config.yaml
d_expert: 64
balance_bias: false
lr_router: 0.000472
vocab_size: 16384
norm_eps: 1e-06
optimizer: "muon_hyperball"
lr: 0.00859
beta1: 0.95
train_tokens: 363900000
steps: 8002
dataset: "wikipedia_en"
Below are experts of layer 7 (counted from 0) of a mixture-of-experts language model. Rows are named router (the router's row for the expert), up (a neuron's input weights, with its number), down (a neuron's output weights, with its number) and show model dimensions 0-223. Each number is 128 + 24 x the weight over its row's rms, rounded and kept within 0 to 255. Numbers have three digits each.
Before each expert's rows: "mostly gets" lists some tokens that are sent to it at least half of the time. This comes from a sample of Wikipedia text that the model never trained on.

# expert 78
mostly gets: " previous", " this", "Early", "During", " This", " subsequent"
router:178088106138083150150148113072160094101179146149146135177117162162062123108115131107108125157108163159133165135131119103127118135128080143161155109143118139131131152126135123139117113103116117146128143136169116101159160115165167122138125115131117098151137136115100102143170126141103147096111167113130140097137103123142158119130123120177143149157172132187117127109093100083139100143135127117166118146106135120120099092070092091100122134118086141143142108123158135137114124130132092130165142122176122107125125114115129118116125135139099083119098103149096126135117126125136108125112115124128121122132126128065115145128129126126135131124064193074149130175138166119114100137148
up0:168079135123108154144141090145163140166136151160140126173127123107113093141152116095117150163143132132084127126065098141129114153105115142144141134100095112123134174155135123097125091117140125116095171138121116090090134141139145142132170148071142101122179128134149137137129150137106125170143141138181130114123038137156118142161102117129136113117116126163118129156176094130116110133074128128106171102118140151171136134138134119163158121142120153125172136126127132126093109153149127129126109125104140131137133112142092119192105124123102133112127121138155122191173089141088129127119106131124123133110129149099143115161160118154161158094147164135148105149090138164121106149108
down0:067101133146126132087110095096087133104132158119148142106146149150114114136152141114077127113131131072154114133171127154137124119136105098142135081103150121157123122156157118125132134147173141111161131119126136133147119115104146125134084156135120086114113106131160120153103106115129123103160105123125141136145161066164117118134137108115151132118122117105156123110109099137160142161152180104100136079156137123126109109115130147170118134106088109135130143144114140141141103187126157179155108126113120065137093103182161147163167114166153163090154123101145106111109142164141140125176146140099103183159140128114105107109111133091121125128111110120080131164137103106123137158102

# expert 27
mostly gets: " graduated", " University", " attended", " professor", " Affairs", " Institute"
router:194078118100119137173127110098145105093132170128120131123122137091098091100121142110122134138130167176128162160125141105104149139146123149128119084129110155144116131139176143123148135112101122109063164115123118137141177127139162136125127108144131101104098104111142119170146129174104163105155147136129131129143153103119147131110109073127147145116169092155130150119100111119137123075109149156155124132110158161115107119128094114134151151160097124122141109113100145101182153168180106147149126155132127140142164161176111136143121133192069106131098088138111089123120113138107108095132091141125193166123110130124113120103115120148126103144102125136112115133156131141120135108134
up0:147127125130117111146136139108139116105172096125091175115121099108131137094135146123108162121085121162123135123112139123123141125142138130095126104089140116074123107089108129145129120128097160122080106106158178126138147108121084149198142197124137095108140109108199125137147118142100129089103133103100138088172113160107143115175083116135133161134147153123143092159133141180152126143151163166132110106114129141137126131093122104109135135146160175109117150151135149100144155151122110137087147145108116147161124123073149124122123135129126171144167167100144105110134106091129146093111143115148154135087147157143138134150145088126139105172133112100124129128115144094118156096160
down0:142090170153149146092108167138156183170132092156165140139157133117158118087130118081140130130115163140133129106119133130169140114111141106132097081193144140100160167100118116128107101095112082097118104131133130127109127089128129125136138169136110149099161116118096083184103121145136153139143134130157139127176135119087128112153063104088139113166133131127134170100118123145124078121116132130139139108142094149118128175148086106164156097156141131098126134102115152148143127114160151116140121162142128150122108104109083168121125154117121106129147153112108091126109148126100105129142096145136143140136140180127130119136113167118143141134104137108180137155074094146139137100127

# expert 38
mostly gets: " who", " they", " he", " she", "which", " They"
router:161107130104118148167162121128156095113183128147135162137105137123118122112109122146128159161109139159111148149138111071109135129149145141137159113135113134145142151131122149132114133129115114094121122149096141119172175107179134159132136165159099123117078114115126110167114065110139168135173136103188095117106136147150101112106154153123142148114181097149101107110062126116143139138141172146158111121137110141107135105115079106140126167150112142142138097101132155116133118135122128141126131131178134140104137106150090146105128100145094119153091089146127107150131106109110140114135112166124169158167181112104139151185136092124120088119104155125143126106163176122098114151131
up0:125121137150131127138123085136158137178102140157110134147101121140091126114127128104169132138165102140122107147141135103126154140145113128160156141202169153103100130101121151149158160122116112140163130142143151095098107095128149137185117138134103180125129111118121076143166141100155160107157127166141084161111125148140123138108112140122084133126099106124157162190173169124122102115129117066096164081155082121113138184104101144144126134153150135114110119105113124148146132120104146123157134120127120138136136133129101137097122123145153159174136095132103144145104164127147127098100132136126141100149060144133159115116135162097113101112118100131148110085169155156115112148147
down0:138162134122121135139156134146143102144149085115150142125122121122134181134078150166135121169139120104133167160116133078154109116111124110154137117139115118103152135153088114130160129121160151101137101097135160150200125143108124162120142126137092113134105131156110202174135089111161157150120103082113106168104112116157121101146137150110150128128128140151115110112083118149147096083079137159149131126127118121135121084159110176121136116117110168111125121097191101118113102100131147138112126137150164117084109140129138125158141060105106123130147120137166128131153079110173140183133137119090159109157144104165125135134144124145115158130152150133104114151125129151126106113153

# expert 75
mostly gets: " res", " dis", " ins", " Res", " ex", " en"
router:156076122123149132137171099094114092115164143101139133130137118114094137085133101082137117142149147137143158121132122112124139147141147149119157097142113154113112132086177140143166117112093145099105134121142099101169156108129125114151114128150137097127123087139139117172184077177135164110114179127158143121128154115170128091129131089151124116117140119152131146140071146128102121111130161091143084133119128125106139108113114068110159128160137164124141115131123128127161135194159094129127154137209163144112127115163112162131125111136121134174120106143099127151153144133117144100131117115129142134126150143104154135143096099151174087131077129106156136120137174125101114120143
up62:121127109123101112127149120105136102123141153098134099131152154123100110136136106119174107162110186143109125132155118107098079106116154122108111136147118175098085107089122116144121102080143153111112124101163125153167157146143120141110148143126152118132082124151122108156129100191128122162114111129114157132107095142137167065125146137093143127120091143121116137131120163126125092100143172089130108067129126106166128144140143102086145108106134120165113097159146106100170151173131118119114126108115210164152139104118120077097112137136119113145130157147126115123165141099140119105160135166112159121154107109106154113145154165154149117149111154142165129099161119137137141146094
down62:121135130133117132143107133107108146102136098111081113172097173094118175102130147179152133127106155126128139126115101072120149100126140081115068138141135150148128143109129101116126088156163123105122147107138157113082150135143169065087143146120105119109132152118112100117124137138142103140130170090132135106121145182124138151127106141122135117151092101162128104126175136146150081160137137105115113104096143120134102133132107106107151136110094093129088146158143178076117148143139154101117152153152120146120100091123110123118104164088124150138083150134129141144121163138111196154108125121129086116134126107134131153142101138083152146146115135148154089150144115149101151182112

# expert 35
mostly gets: " twice", " hours", " respectively", " games", " tackles", " seasons"
router:192085096128111123178135110123162085071150140118115156126112139140102096105123148113154150141089176165116154113153131111094127132134107132134136104127121114160153165121100103161128136106098130091106157118145127126124181095134156111119110125146120107112123105119141083146162111161104116127169147132147143165122128133149143125116102096173126146124165102131129121129091110138117123109124153129153130168118149140099130117092136093120163152138123103124144123085136176110127127167155115124133092115164126157169129159163074152104117077175074115108134109093094099125158117140097090129140129146132129143144119122111118161131146134083108099139098188112127137163161150155140097136122
up0:162135100172123146107130142143144111067128089108120148131100161163126112129175141136135114116108149127134173155102112120135129101084106163141115107126140105146134102143124119153156124109084125165173133166106080150141116176155154143136117146129122132132110129115148155111152115109118135151132123112139097101156101142139109092122148127133076104131150102131102148078122120114139115105162092129108147169128093180130122119160137147149099092123103208097108144148155111106134160137106111135096143137158127100137090115160104124122112136130152104108139150090122134095090141130106113177110127158159129149145081119090124123091160137092144118165153162156123093169115136143142165144168
down0:136108127165110136125118133097120092103086117120134141100080171108144149095122119085080131112123134087142147101128093094117106117152140126159127142132137130102115137095139114139101108125113128134132115133149105114108124106130159187108123136130069098093133145141179114121156095110097116129142171118136133124074094123127130128151129114184129163121136124145143170121101136045139198132144111105129127102136148188067129109159096124143164137104117120105169142085151157110104130132134140151142133146149144152144122086138139135125105139148143182134142131095114103121133165112141104190126106116129115127131091151163095165096119117093100118122147160113120109155148128147145119123129

# expert 0
mostly gets: " Boeing", " It", " They", " they", " Security", " who"
router:165119147127113143169125129106128103075147145135129151137122166114123154080124133168115169155163162169126168104117104064120145140136114134113136104127068143141106166120114167118120099140111110103096128136131126115171176115164118136142104150164112115130088117113127101135118112151134168125190138107161075125120151150172136109130140139140151152095185128138125131107101103131120148141133162138152117119117098137118144118094139093129118158151097137149125077119153160116154163125134133140125130134145163115112156117162094128129129118186095114132106087114125098142132125118146136124133107157129186134167194150108143158129134077127120125137088146099149138149157177126102127113130
up0:140128148157131146142120136145131160117109101104115155097126137106096096148124159146097144098154127131134178128153147143141116116087127108133129135124125138126107104121170130098116116092131138166126128132127120100116140138195150121164107117178124116133143112097123139164147145119120120130095184127094171101128115100138086125070167107145118127154183128142127137173107128118110104142125116194191133162163121151173102147101144131169151141104152114131119105178143153140114131119093147145156110132099130127117096074123098153152142127099155114155100112119168120138133123119130149152192126103158143144107139134149095162111141146072140109112118197106157116125126142115160119124107
down0:147112139100116147091137141123123137163126106128101117115157175090140164148092096159100135130129105109138148145140146150098107120119064120128100155142136144129162125133143111138089068100137143116163119181106152134143124128105089146131103132119115115105139197152107140133146115123162125138114096130133118153124142129099073139081130196141098110129142164116190132151056103113149127121142130184126140111144098116139096136156129158163129110126141156125136130126134129132105118124153165147181083113093112122088114086161110174140140138107113109109132134107128136133129095130150127195140141126146123160155105115137119125121127144152155110176131139148080106126087115115147107130119

# expert 6
mostly gets: " There", " This", "There", " These", "which", " which"
router:170102118119070137183155106108139138090153136145119146136116152133144125110129147146136153178094152164095164139138131064110129142158124126104153106125095128168142152127124134147100151128096087087111145162128144121137170102148130146109123147153134125109059099139137092178092086123150121118157141108175115082121142147162134104136131122118152132139164124152108126114072106128127124107143153139170130162131138154122123118101091098159144162157116136165124084085131136107145129148144133122139108137171140137129121113158103145103123108143086140117090107145098122185121144117080137112139120150129157143162169120113110144155128109145124118147064160122152126105146140101121130124099
up0:154142138100129158100107115105056131110114136107148108129133113157122136129132141105135097121094161113128117082111125202123152127110130121154095094124139134095107106145150109110145097140100140154121132092123148174120082138132127109131123080093112151156107159155107168132145182155114142142094108112103127122141146137157122127119072120152130136160136139113153147140110144124120133139116086129135115140128167085145110125157156162088099148091088140101160151139127103135099100137115128147119156112169103141126079105145108130094067120086131127083125109120121141154127125168126162117116146124127123150102140118173102133144109125146118230136157112107136117117133108173120142105128
down0:146102145138071153127138122120149139146148111125119136122114118100129105150103102155134118155150113135087135102144170090134193143099128103124146108128093129118151144126193173126115153078122170130153083146112149085082167144152095115129132163141096081157091110098158148110066115088105173111142131111117151110101117134139099147114120127085146131124137134136145128110141121109129127114130115145181120154156108102161123134124080120164119125139128174160111118146145119135146124082080129142165127122149138132101130090107087146144179191134118136092143108158121126145111122101119113129127116116127073156118159125166107133153102091131131138154155127129119086117137116121139155143122

# expert 82
mostly gets: " joined", " @", " renamed", " Productions", " joining", " POL"
router:177084116132108121133130103090154093087132131135114117149117154146104108124139097122122137118172171165137162107129123120102128179134101158156158092121071118158160145123141153119104123078126099104099157147109126107170166115177121167148113150127132109125126101127128093152160151165089177085135142094109113091138135131156138117139125120146116163118161138164118133112147112093136148117135108091164153163111130116116145097094149093113131123109086089117164117137153139122139144107137110132134167127174125132107163173169063129105121157144096114124106115118105076159132138125131128120150122154143150142116141150086127143110133104125125137143081135094168156165162130141120118119124
up0:118095083140110122105084134120119111072125161136102124137109126114132104145100148164156084136109146114099139133154169089088139157095110109081157128139099093122107146172121146104115155131162122101109166130117113135175150122109134137119143154153146113111146128107100096125113168134144113098129147119104112114132133108132156090101150125134092108110097114115157130152132108117128167156178089122142110099138118128082127125084135101091132145093083089145122144137079123150115086161119135082155155125111150103129141110150143120075118139095102113127106080121089097147159152133183135156135153125082111130139158136101108106145144132150119151135105146079147146123126134156096114168157
down0:091116141141109086157138128138143133096083149150127126145114084150109162165127120110144155118144126114139090136142113126103158168113144130135117147125111104146117112166140128145160147144138112104151184083132161123139121116111129145140124084119155089144154086110113127126152163093151080098152133144102101123148134136109095131126116124114130152132112177128124136104174151124151146102132118167128166133078152140156154165100118156120129127145159081093155146149095088118141121118180143124138135086157122166095119120110145190139120113159071119126138096109132097112106100157162097106124193159113158176106134137142137108123117102119130125112111082118100164102101119142177116138124

# expert 51
mostly gets: " tells", " suffered", " attacked", " killed", " causing", " broke"
router:129094133113124117173130110063096114101190136132143139145132124131101124090130132129133163141125121163144134122126121074104126130114106145162122124108120154130147119109154137113150105126116074088102129123148093112133152092159126101138120103145120105131117121122103107148153090171112143114147152171100135114145149136164116113151127098129137157152146112130110125120085147111159124129100131117119098151152150178128119095104111052112118128147115123116118095132131127141114139161158130140122148120205122100119136128169147137148115090193091107154146084150100075128089101131096158079146108161115139165133162128110134146141172114108144111106095130075149134108127170103117116149103
up0:120155143139107115026108133048131122151120165160116145110125100119111126132157145105116140141133142109133159138149159100088140094111153105130119138110114138163134143127140100112155147107132097107178110142078126122102162137107136167101102103132174133116131113083170104140167164123133100135153130120112111083160089085139125158140108111134132147148119113133101151164091142141185120105113140156102095131143137123136124143089155076145109141128138160126154130100137092126101132129134128147079152133115135116098130144127108148114119139115113138148125154087107117108157086116128139095181130147133119148122161109138120139160139106102122112148108128112130162085105153106172089168133
down0:106143140096096165000117113109146123091118107134110126121102114132137127111097118115116125107133138117126113137148124139101138116125165132156131139146144119124140120127142122099112141121105137109111114112115118180134068159149149155158104115123129101129112133123144114126119129123125123126136144102095113125129141159128146141146129160133114155117142096131156127141208088120161104134140141135105128136178132136131117090061109079159149160122110143128146119094146133131111123181116094133077163123109122149135110104163142139134123077145118125104139101125137099116128127143129122087130144158122118168111108108151103145165123150137127092168136104120139151124089150117156116144128